Experts of a small language model.
Size: vocabulary 16384, 13.4M parameters.
Below are experts of layer 2 (counted from 0) of a mixture-of-experts language model. Rows are named router (the router's row for the expert), gate (a neuron's input weights, with its number), up (a neuron's input weights, with its number), down (a neuron's output weights, with its number) and show model dimensions 0-63. Each number is 128 + 32 x the weight over its row's rms, rounded and kept within 0 to 255.
After each expert's rows: "raises" lists some tokens whose logits its average output raises strongly, later layers aside; "mostly gets" lists some tokens that are sent to it at least half of the time. This comes from a sample of Wikipedia text that the model never trained on.

# expert 38
router [ 79 119  33 152 108 110 164 186 174  98 159 132 127 121 145 151 149 136 175 149 112 132  94 138 122 155 158 191 182 115 125  86 154 147 146 105 136  84 164 143 122 104 105 130 153 132  92 170 144 104  93 175  99 108 166 115 169  99 200 124 126 131  87  86]
gate0 [140 140 137 135 144 122 151 146 117 167 146 123 103 116 122 125 117 134  63 118 195 104 138 103 101 159 137  86 186 128  62 118  86 126 201 188 138 124 153 165 121 145 172  98 146 179 193 117 102  98 113  94 105 138 151 104 172  92 125 177 139 142 147 142]
up0 [127 162 148 136 150 127 129  70  93 163 146 102 131  91 157 204 144 110 152  94 146 215 121 137 138 112 131  93 126 153  84 111 138  85 169 117 169 120 106 171 137 136 121 168 142 134 137 157 130 184 110 124 108 168 132 173 117 151  87 174 147  47 128  88]
down0 [156 115 136 130 148 143 165 135 142  72  90 105 122 143 102  85 130 105 133 139 106  79 135 127 100 147  99 159  93 119 224 142 152 182  77 183 121 179 150 107 154 108 156 109 113 127 119 104  91  66 152 116 124 121 126 128  90  96 129 135 124 182 132 153]
raises: "board", "ability", ");\n", "-yard", " ====\n", " ;"
mostly gets: " area", "ist", " building", "ism", " community", " land"

# expert 26
router [139 124 114 142 109 118  99 106 151 108 133 114 134 110 135 124 153 126 126 171  81  88 114 146 183 111 133 128 111 126 149  98 155 165 126 131 148 142 103 142 167 139 153 126 107 162 104 149 168 135 103 175  43 116 169 170  76  72 150 105  74 121 134  97]
gate0 [113  98 129 171 177 117 110 152  91 178 147  69 103 130 162 118 113 101 156 143 155 101 155 142 160 117 134 129 116 139 101  93 190 114 169 100 148 104  93  99 103 178 186 144 113 136  80 135  91 113 103 127 103 132 122 165 152 174 138 131 119 119  99  83]
up0 [107 119 126 131  96 155 137 142 136 151 161 130 135  86 179 199 157 142 138 103 126  97 117 122 153 104 123  80  97 112  92  44  98 161  89 132 141 183 141 135 156 145 144 138  98 158 133 116 123 107 103 168 133 158 123 183 130  81 142 120  96 145 137 139]
down0 [146 139 102  49 100  73 135 119 117  91 145 141 173 118 122  59 104 150 126 108 154 175  39 108 142 140 136 162  97 155 145 167 132 114 105 193 110 122 148 135 146 126  89  79 141 193 150 174 174  92 165 144 105 129 163 106  77 124 128 123 142 124 182 126]
raises: "\",", "\"\n\n", "stein", ".\"\n"
mostly gets: " football", "–", " Super", " Set", " match", " team"

# expert 12
router [ 85 156  89 114  75 100 163 130 175  46 148 206 121 133 130 144 110 161 144 114  92  78  86 118 149  91 146 188 142 120 159 100 118 192  75 148 150 140 117 119 108 141 107 147 168 155 107 136 161 106 120 162  49 129 156 111 154  94 169 133 106 101 128  85]
gate0 [140 169 182 127 150  71 150 105 108 101  47 107 105 147 146 118 122 102 130 104 112 174  97 157 167 113 183  89 144 141 108  92 137  71 139 222 110 116 124 160 130 107 165  80 121 159 144 104 162 137 128 112 142 114 168 134 144 164  67 104  88 153 156 149]
up0 [125 126 108 100 107  94 180 117  64 101  75 135 152  85 152  86 113 133 155 125 103 132  91  62 118 165 106 139 125 159 116 105 125  93 115 137 174 155  86 117  87 124  55 118 140 166 154  95  99 124 132 133  95 105 192 153 108 148 131 170 182 158 129 105]
down0 [194 177  84 152 152  77 141 121  65 144  84  97 124 147  40 176 159  82 116 100 168 108 206 147 131 122 137 125 150 131 164 139 153 133 117 106  80  82  55 145 151 205 137 111 120 168 134 156 114 120 145 110 135  92 105 106  80  89 126 186 124 118  97 120]
raises: "ship", "he", ".)", "here", "raw", "hem"
mostly gets: " |", ";", "),", ",", " two", " one"

# expert 33
router [130 121  86 149 121 156 104  99 216 119 106 119  72 103 140 190 159 168 157 142  50 116  94 154 195 118 116 138  91 114 178 121 104 165  98 132 124 129 104 130 122 137  84 103 106 159 102 197 136 152 132 168 134 126 122 181  84 130 160 124  68 107 131 109]
gate0 [114  93 125 125 182  54 176 119 106 152 124  77  98 135 132 184 126 146 107 114 115 115  50 115 114 159  77 118  99 113 156 114 152 164  95 102 186  86  68 182 205 122 150 128 119 167 185 111 137 134 144 178 119 135 148 153  92 132 157 122 125 164 144  75]
up0 [155 155 102 165 121 191 110 154 103 120 137 148 153 135 137 100 141 149 101 136 107 127 146 125 160 107 202 155 136 159  91 100 149 117 132 126 132 131 163  80 125  90  85 133 139  90 100 151  82 106 102 105  89 142 155 134 132 113 114 108 201 131 139 103]
down0 [135 151 142 151 143 122 180 133 124 125 136 125 105 151 187  87 138 191  71 104 112  97 133 167 138 107  92 126 118 109 128 131 161 176 139 131 151  75 186 119 189 129  87 144  81 134 151 124 139 203 119 160  98 124 217 147  75 140  89 149 136 159  94  65]
raises: "bon", "du", "be", "ica"
mostly gets: " of", " for", " |\n\n", "°N", " −", " For"

# expert 36
router [113 126  43 133 150  90 180 119 132  78 103 165 158  92 122 161 157 173 164 129 126 120  99 115 127 108 113 166 174  76 112 110 170 125 119 104 140 188 159 186 165  82 103 134 136 175 100 110 111 196  87 160  97 109 126 143 107  96 159 143 125 106  93  58]
gate0 [204 143 151 164 111 148 141  59  93 131 119  52 146 173 162  54 124 157 117 120 142 156 123 148 103 138 166  72 129 135 130 201 158 132 145 115  93 135 175 149  64 155 111 142 124 154 109 108 103 165 108 200 172 115 112  96 100 107  87 162 107  80 172 104]
up0 [ 98 120 104 142 103 146 128 134 117 129  71 136  68 106 107 187  97 136 152 181 136  92 112 144 135 116  72 140 173 132 123 131 140 146  47 104 134 172 102 131 157 106  76 101 144 114 139 137 148 160 173 146 128 168  94 166 159 135 103 186 118  74 115 155]
down0 [193 148 122 108 138 141 124 153 120 163 202 163 189  62 149 125 171 126 116 108 119 159 170 149 136 110 110  93 113 118 118 167 164 114 188 159 108  99 143 138 122 188 106 122 126 120  84 122  67 131 159 126 152 124 126  68  98 123 187  76 152 193 140  84]
raises: " FIFA", "ney", "itude", "shire", "sburg"
mostly gets: "ers", "ic", "os", "u", "o", "am"

# expert 15
router [138  96 110 129  86 101 120 127 159 106 139 150 125 111 144 110 134  94 155 135 136 111  79  69 144 125 139 165 113 146  99 106 173 169 109 150 164  99 126 133 122 103  99  58  96  94 146 209 194 140  76 132  80 168 157 169 139  85 157 162  75 110  67 100]
gate0 [178 119  97 199 132 217 133 115 159 141 146 110 157 147 139 202 145 109 130 130  98 106 169 110 174 140 161 176 189 123 132 151  80 158 111 129 119 112 135  63 148  31 135  87 180 129  97 180 142 161 118  89 120 164 153 145 133 143 129  97  52 121 157 120]
up0 [136  65 161 127 162 180  99 156 108 129 144 157 154 143 125 132 145  64 115  94 180 145 155 131 117 159 103 143 145 118  70 123 125 158 149 129  87 115 137  94 114  65 186  85 143 230 145 142 126 115 111  53 169 151  99 161 169 149  61 115 141 102 124 147]
down0 [ 85 139 157  72 101  83  93 139 139 125 154 137 122 129 136 150 138 135 105  80 135 179  88 128 129 154  99 103 146 101 159 135 106 171 148 101 132 161 177 157 116 143 128 130 111 181 137  77 186 126  94 137 109 138 131 117 182  60  95 189 130 110 130 175]
raises: "ues", " votes", " ft"
mostly gets: ".", ".\n\n", "198", "199", "196", ".\n"

# expert 28
router [117  55 101 119 169  89  99  97 163 139 109 137 108 118 132 100 169 113 165 140  73  67 102 111 179  95 153 188  93 160 155 167 132 109  61 137 127 110 113 140 111  88 108 127 137 151 119 196 172 139  75 156 132 140 162 148 118 146 244 128  59 150 154 119]
gate0 [138 109 101 212 144  64  87 100 201 147 105 166 116 100 117  94 156 122 171 105 178 103 124 150 113 154 132 138 114 100 108 106 133 106 134  90 152 135 117 111 109 126 152 131  93  94 134 100 181 110 125 129 135  96 143 159 122 164 179 147 121 129 109 149]
up0 [178  92 147 171 169 106  56 126 107 196 113 155 120 138 147  80 143  71 129 128 167 117 149 125  39 101  95 149 111 133  55 127 122 126 139 125 101 131 150 111 110 119 169 135  77  79 138 122 126  95 139  98 172 124 150 142 140 148 143 117  85 156 113 150]
down0 [177 203  93  99 126 142 106 105  97 123 115  82 151 133 103 171 121 163  94  88 131 159 121 158 166 117 124 103 103 162 145 186 141 124 125 118  92  95 127 119 132  94 120 101 111 122 132 102 107 144 137  97 117 122 155  93  84  97 158  91 129  88 135 140]
raises: "\"\n\n", ",\"", "\".\n\n", "\",", "',", " praised"
mostly gets: " the", " an", " a", "The", "′", " one"

# expert 35
router [ 85  94 102 134 135 111 116 130 172 122 139 173  77  98  90 102  91 102 193 142 105  88 122 109 102 113 135 190 152 122 126 162 169 182 119  84 176 117 100 114 187 115  98 137 174 125  89 194 140 124 120 142 108 145 169 192 132  92 151 111  74  84 133 110]
gate0 [146  77 144  98 133 109 171 117 101 133 115 126  68 105 150 157 156  85 137 142  95 135 143 179 118 116  89 223 123 106  81 150 153 149 110  93 142 132 159 138 154 186 167 185 125 111 156 128 108  95 138 137 146 122 143 168 160 120 123 149 139  89 227 148]
up0 [158  98 119 108 131 138 129 120 182 164 120 116 132  97  97 170 120 143 114 103 104 144 133 134 170 130 145 188 145  93 144 117 133 131 107 185 161  85 100 131 117  97 103 107  27  90 173  98 131  76 115 139 129 110 169 155 101  99 146 130 183  91 130 125]
down0 [106 189 148 100 171 167 109  74  84 101 109 114 176 136 155  82 135 196  76 138  90 103 148 165  96 156  89 131  93 155 140 124 156 134 110  68 142 100 120 161 133 177 157 149 126 141 118 171 137 126 162 119  83  96 141 155 156 108 125 134 146 151 129 152]
raises: "/km", "°", "',"
mostly gets: " that", " which", " to", " who", " not", " would"

# expert 14
router [122 147  80 136 110  86  89 134 189  82 157 122 131 162 128 111 152 132 166 130 132  95  91  95 119 126 111 154 139 152 121 154 109 197 113 124 157  98  95 109 122 102  96 159 190  83 110 214 162 108 125 173  85 188 160  92 146 123 184 142  96 116  99 118]
gate0 [109 144 136  64 144 105 111 171 201  93 119 145 123 128  75 119 136 119 167 151 115 131 153 136  93 173  78  94 105 117 111 130 163 192 177 121 200 119 135 105 162 123 144 120 124 196 121 194 161 130 129 153  17 174 126  99 162 115 113 102 127 111 146 120]
up0 [131 109 154  87  84  67 121 105 171 115 136 178 131 194  95 128 137 166 116 110 141  97 152  90 105 171 108 138 128  85 104 111  90 219 176 160 130  71  97 121 116 124 157 124 151 129 145  73 200  72 164 100 111 173  48 134 205 125  76 181 129 137 133 175]
down0 [120 130 122 175  93 171  80  93  99 196 158  89 164 140 160 101 139 134 168 101 102 148  93 106 108 168 145 109  85 114 160 124  81 119 138  96 111 145 129 165 102 118 138 135 112 126 171  85 140 113 107 113 156  66 143 154 122 181 140 153 150 107 135 151]
raises: " injury", "leg", " Academy"
mostly gets: " which", " between", "(", " to", " other", " about"

# expert 0
router [ 84  77 104 167 127  96 183  87 122  55 107 165 158 131 109 154 158 141 122 135 100 165  96 122 161 157 143 170  29 151 215 118 131 136  95 119 172 120 108 128 155  95  74  99 126 109 119 148 144 129 100 136  88 112 126 191 142 107 194 164  85 134 101 101]
gate0 [108 105 122 150 178 192 232 166  63 164 112 139 126 206 105 106 124 147  99 110 145 103 183 117 107 209 128 143  84 102  72 198 116 114 164 134 126  51 111 143 159 130 154 107 124 140 168 126 123 131  92 136 148  72 148  71 185 136 145 145 148 156  83 146]
up0 [157 180 152 111 118 167 118 131 140 177 129 148  79 159  82  74 165 151  86  97 180  71 139  90 140 113 204 103 144 124  86  91 103  78 140 163 132 139 127 119 115 106 115 105  94 142 151  97  99 138 157  82  47 176 173 150 127 107 121 147 133 123 139 111]
down0 [127  75  86 109  86  65 169 105 143 111 113 141 138  79 123 176 153  71 144 112 109 105 147 165 100 105 122  51 152  76 169 141 172 119 166 127 112 172 182 141 123 106 115 108 188 142 135 121 154 121  37 146 102 111  59 143  79 114 115 132 107 106 137 110]
raises: " NHL", " DF", "HL", "Professional"
mostly gets: " he", " but", " it", ".", " they", " she"